Experts of a small language model: 12 layers.
Below are experts of layer 6 (counted from 0) of a mixture-of-experts language model. Rows are named router (the router's row for the expert) and show model dimensions 0-255. Each number is 128 + 24 x the weight over its row's rms, rounded and kept within 0 to 255. Numbers have three digits each.
After each expert's rows: "comes before" lists some tokens at least twice as common just after its tokens as in all text. This comes from a sample of Wikipedia text that the model never trained on. Tokens count by the router's weight.

# expert 4
router:118106133146120109143109117116184107146102162116147172129119134129125084090113089117137104120100136090118089143130137175141111178124159119168117107143089155112122138108115065118096134159112122142147151120151143111137141108131144121106150122130136160085125130119124144123110109140125144126157094113095161148147157175124129149152102134090156165133139152150146148129109118137130107120139151104126155160123093145105113087148126124144102105153109155158133125152162099160076151105137143140166136147118118088143188130118114119123126118135195186114110160158158123132084145134087112165070141145160140135159132119095082130165136145143123147116116123161109133104136149148148105141173153136116156130128154146139145135089115110055092126145124151108161140113083166141145151110163152
comes before: " the", " a", " his", " to", " in", " by"

# expert 11
router:110122109132104134130086165119141103168104151131143122154140143148118102090098089112120152135120155118100100141152134122161142146151159130142128152138106130111141123116073039081115105135123121130133145116142147096153141103127123139128133105167141100081123134126124140112120115117126163106119102120145158130119156141131107132137131111155160118155188117136177159154089096123127166103144138116110152191105126124104090103118140148134155116149135153131109122120133113144103137089119149171143131161146091092159151130125115160139194116144151168170091180135178100150122130088095110140098162149130136125144157122121136152155105155131113130112118125188091166144159139116158078152145140135134167115130125131124162160080121118059122114147118119124174130124099135145130150117110141
comes before: " of", ".", ",", " in", " and", " was"

# expert 17
router:099150085089092153174122126132142092158096138101155141129131122131099107105088100105140157133117110115123122148162103138154141159115150111143084154162098136118133151111103090102146086158109103121138136119135168123134154109163152124123117140169134100091116134142142124101135125146119152109159121115119139141154147140119149156138100158111131154165132125126166137151120103130141128138135169114120129149076086137110101096157144127151105098152130179135151135134164101146114151084159158169140151169159092079158154112113113175168145110143156142134103158167159092133130113105076125127081152133142150125138138136145107122135136147108096162107108116177102132106140138172148076163134147110117176181121125120168120160120114116079117115137140115122141136092094151138166152088115112
comes before: " of", ",", ".", " in", " and", " for"

# expert 37
router:088144100140100137139117135098116132139105156109122144152121111137101115111084082136116135143089147137121139139135152187137139152126166102144086138146137125135137113112090079093111080138115117129094170148140175104142133104142149127122150131156154142102117120132148112113121112140143156128159131118142154145125128195087108149129145136107171147119144168139123129143108129134123132144119166108155150175079104155098072101154171141143137089159102114133115114165143098141112130063153175145143127151109110099166123130107093143118135113140171147170106133126143111134091110104099122164094113142163124109162161106104123147131134184110093157135113101138115118131121115122174087160119156121129177162125161171138155175090135111114124100117151121120149150120106135133172142090145132
comes before: "\n", " The", " ", " 1", " In", " It"

# expert 29
router:108107118155109111152127158102172117135110145107150170104147126135115092102127098112148115138097166090105117133135136151139104179134164102145102146152111145094153152093126073122114112167111129109134146118142133066155137101131124122126156108139147149105122135113143125109110090142129146109138077114125150153145154162132145158152143106092171175127116118183143133159130102146119135125130160122127143158104111138092101077142166111168110107154113138145112121150161101159099160100120159134152158149103138108141188128082090135136133099144160137124129177168168118128120120122094090146112147139132132153143159104106109137160116143128146144162115138151108132115165166137154112142156165130082159164114128158153134178118128112073127120149119149127156149092100174171138146118149129
comes before: " the", " a", " his", " an", " its", " this"

# expert 26
router:112115135130096090138104143121196120116100151124147174136105160146117107126096099154163106139094128142097100142134137180134105138119162106189089127159109143122161119092143075081093115132094108132154124109166134115132166098124136125125128103124128144106101117137118141108116106144146154115144118104136166144129150146109118155117110144090153142108151173155137135162124119151127096119105146120172166152113111130133097096146149115138119100150108136132150126155165094151100150103133136127149150157124089083130189135097085147139161087120200190144105163136147102160096135104081131179136140126136137119124154125096119081120148140153134143102112085122094111089138150134129122139139157148134141152119115140128137131098124091113123146127163131119179155141119129140159152108140159
comes before: " the", " a", " to", " that", " in", " by"

# expert 21
router:112116117118106151151106132112136098144110167100124151118155134124108113084116106131131151130118108159115091163145123140137127150132168130159098149162129150097149116134085053084126103119112124147151146137131140103139168089137120135115116109174111092079123121146145141099113142155121172095129134124084167123147139140139154159112113100125147152156148133131147159155100122142145152101135133122133126179104093138131099073156145118123113124142123178132123110119173076153086160102140146165127144159170101087177143114097127162132174113142151148163115161155170094139081111132087122124076153136116137148153137132130090144142141135118113142120096108180097172124162120148143080153149144146130155160123119115142136139076120132096111111124124099141168158120122146132149130104106128
comes before: " of", ".", ",", " and", " in", " to"

# expert 32
router:118155117109090133146091125098133127165122153126149170143111153164094103081105105152124125138097126156074109126156115149142116145107178123134119122137107149110175107110114081098107121145111084117113133138139145089152133099121133141131120131195132119138099109107126130140124104162136161102127124117106147151161161125092120116152121130115171127153166154161170148133119092132109127087125147099146140151102122184134056114122133115117098136155124133121109139169153128134131154106152147131168140205143140105164185103099107179148142123105161180151115153136139115164115109122096113136109149164136132106140163117123110125115138172124165169116126148156115139120152157136145111162146145091133147120111110155140126188128137101125118094153143090095150135137112142151153117110160124
comes before: " |", ";", ")", " (", "th", " /"

# expert 27
router:123123104090111146150107158087146116135096183112146159147161133155115103084104081127132122161111149129140112145151113143157112140117153131185128126172103144145123128103092081096116106120091124130099162143188143101163141121139118122114120131171152122113131126144133135112150141139141178137155107114128155133140142183091122156122145121108140151120168139154163155153120111153123137121118137119137121152097104192079099104131163122129132095165106137135132127149154117123103178109141160134144145148128126088132126107123066144147145095137188148146121143165133122152100119132122110152078138137152147122168160146123093147116145154165134130123098099117124139103139140162163089146136134142134146169133136169140162188141103095128121101116158109129159157130110151156141131062115119
comes before: "\n", "-", " The", "|", "==", "The"

# expert 13
router:144115095127101140177126163109156106145121155100110150140158158136078119070088083114099130158106108133110115131149161133146126159120147130144109137162129136145140122119119066122140097140093095093091156151178132083154168127120130122123143114196125123118148110111135126118126132151154173114149111070118156164134152171116140150120160102088149151126151142150149154132105103134128145133118160100114120148109116180079072119144156120149122101125126143156133125119161125098107150102154123149141120149143140116130138169105100168145153120128159169140104169138137111143118087102111100174115136134147145124148168124089094103135111164127092168151108123142132141100159139152132129144148162120139155145115108175151134168122108100108090135119156121120173148136114142134164130119173128
comes before: "\n", "-", "|", "==", "The", "==="

# expert 12
router:084137102103081121133091152110135121147134132112130148148110150124111088098096141126136142128119151124077144168173134174127108174143150116146118165173110131102180139121127093115130105153117117126137143110158143060123136103143161109122140110153122130099110091141147148106127129146132139128132131145147139161124152134079112143133106116096130171130148160144174124130113118115107112131131175097129159158141122174126064098110160106162122142150119130118139131140136095153108156100151135120161140175158086123156158133112088146123149120142138167128108142175138112165130113126086102143099118142123129129160148109117128136102121144113121123142091128173152136136205137164154096163127129125088127127102140144129137183089127085110086131147109137121146154122090164155163148096171154
comes before: " |", ":", ";", " \"", " 1", " 2"

# expert 6
router:128141077164056091154091140141155104134128127130139123142124151130094098098109082139134151123093137140114106142135134158144159136132168114129129167182112163118177111128107077121128092138108145118130145099140150069161173120123121107110122113122120103135078120114128126111135170125132130104125143084131133177175143127123133134131133096072174145139170149145174144125096111137101121142124166124101149135087101164135073114142183133130097125136133130116145120108130122144104173106164149115184138164136128110144131149108093125153157129118160145161079155125134099148093096129135088150097143160153123122159129144125126130122125146143108135125117120168131138117185159146146115159119166106115135139125141149119152164092147099109094084132144127101131157136109121129164153121119141
comes before: ":", " |", " –", "–19", "---|---|---|---|", " •"

# expert 43
router:128106115129115116144097127105177091132094170137130154143121132143122077121120081119141114140118095127108115137145151185117117162121153122187091123154122155141134146116099065097103126139080093124143136129144129122138148129154154102119108122131143145091116144139113153127106087119136139115135096116117146146152134147098113157161120145113136130134152161154150173148114129140155094108107142090131183157096107144102098101136137108149109129145105144163127134129167110129100154096136141134181123145142091086157183144104088172125149104132164168117089163149136110155103120094114107152093121160147135135142178123092126093132129131128120152105113118127107121083119145115159117191151157131136149132111128166141135151102106104067126131137128138123172178120082148129158144092132143
comes before: " to", " the", " a", " in", " by", " as"

# expert 41
router:107135093108092099158098139128149115134082151079127142131109159119083104090107087135135163145103121114120111137143156161162122165111134128145096153152113135121144116107106053101135095161079107111103151146152121089142162120137136142128147120159123089115132127133149109106157139144108145100149150104129162143156162150121133156117125112099139145121124149133146145156124141118100115115121164110121125183099134143092075088112146153143097093128131144116143155115139122142055147106169156129143137140149136115142126140096139158141162109096146158131109139151140112181110084132113116155080144146138140095161145122133082111107113133128104154124104109120144152137192143146159119148127178149096123175109107145132133179104090112111095139099154125128165156153123167120158138101135147
comes before: "|", "-", "\n", "==", ":", "==="

# expert 35
router:135140073125075105149114160140145093155105139117130139130101149134131052106099126165147149165124134118094086148149127139151132161116145101153137152164120142116174156124110090117135106140089130094155155122141145107123144137142128129118126117114135118092141084116137138089119135160115175103105118112128138155156157127121139137108108142119173132158149158126111147122141104148096118111094164079126145135123144135130075105124126134112088100133100155124142129124146106169063153090134182144129142162129118106163163113119122119123167110123160153149094183163129132163130115096106117121094109109137155131161141134160133113137127140100119135131111129205121138141154122154143099160115155118147148164118120195107170167129134103147123119128132138117147145153094168151173128092121163
comes before: ":", " of", "s", "ed", "ing", " for"

# expert 1
router:120147089141104121123131139127146110143095145095122125138093131112083136107106077124136153130094125099102109158148122175145147152115178121154110106171121151104116132131092081101121080162124111133115172135135154075113138117144134141144157113173094114103132128095135113127129124116138168124139139111143143152150148164103147162111147134089165131139136194138133151140097115146087129147152166108135171194086122133087074106140170146128117090136109134101115101154155114137095157087144158144185122152099097098177159149128109143123141118140159133178092131159159124150104125128106098131134140147127129111142164102138104135121137164131111160102102127172126122132135133150145122179135151164113151140130114153117144171110124129083131111138130119096140130114098133146167126108162144
comes before: "\n", " |", " ", " 1", " 0", " 2"

# expert 47
router:119131111124099128140111132117154095132100130137156161137145123165064084130092106125130119147122110110099113153160113155138089159127158135142132128136116144100123121120111085072131124146109110121086148134162146107137139089119108119123101141171135117096096136137117125107147090128132183134141113129136156152158176134105106116135134128123128129163173127164177160120120077126091101096143158101150123180104136141121081073175143153130126109141127175134123136132147130117127154081113153187174145161134088095141158123091089129119154125149163160148128153129157094163108111123104075147109143135160151135126174120107111140117152142127106179104114133142121132112150158153143120157167126139118143126127139139138173159122114081089111122133160117102123147139091142119172130115155151
comes before: ",", " |", " (", "'", " and", ")"

# expert 40
router:122151110096084128147094150097151120125093154120136127135105109154103075124107088145121155130100115144089160155148128132135120153119146124162132138148077143117137118117108096137118095144115095112151162131131129068135123117141142122139115139155131133094126134111132125130113139130179140125120124109104132149176137137098123118139114160103161164142144178149163134123129088135115130100112129139113135151113110171111060121160159107129088137150097137110106123147158125156097162095140140138203149169116146114182140142095101175137154110153154160137118138137139092146093127122065112148082129157129120130150150120149110120138125154155126157094103119155137113107171127173138132172134147133096155124134131176125117176134138080118094122143100088092159143144124160159149169109163144
comes before: " |", ";", ")", ":", "th", " m"

# expert 18
router:106104106086098141159106105126161093164077140137151147102143128117071089075105093114126126125111087096133106145170175137156142127109144088141126149186122160082110124102110067116122101140128106149119138155152124099132165120128156151134120160126135132123120133143127150117116159159117142087156126117149165144140144142143138124148091109103128131141181124153173154128120116135148118111106142108146117187095114148113110115137133106136118113152129134141095130145148128130080171091106158185168123155139086082140137127127108169136145113148186144136085142154146085140086115134121109146122151140149146137138127139131102126160134168148120136103122111159104123127153118156143077166175123111125130160130135132116139167110147117085122120143148151140162132133116138165174141088142141
comes before: " in", ".", " to", " and", " of", " with"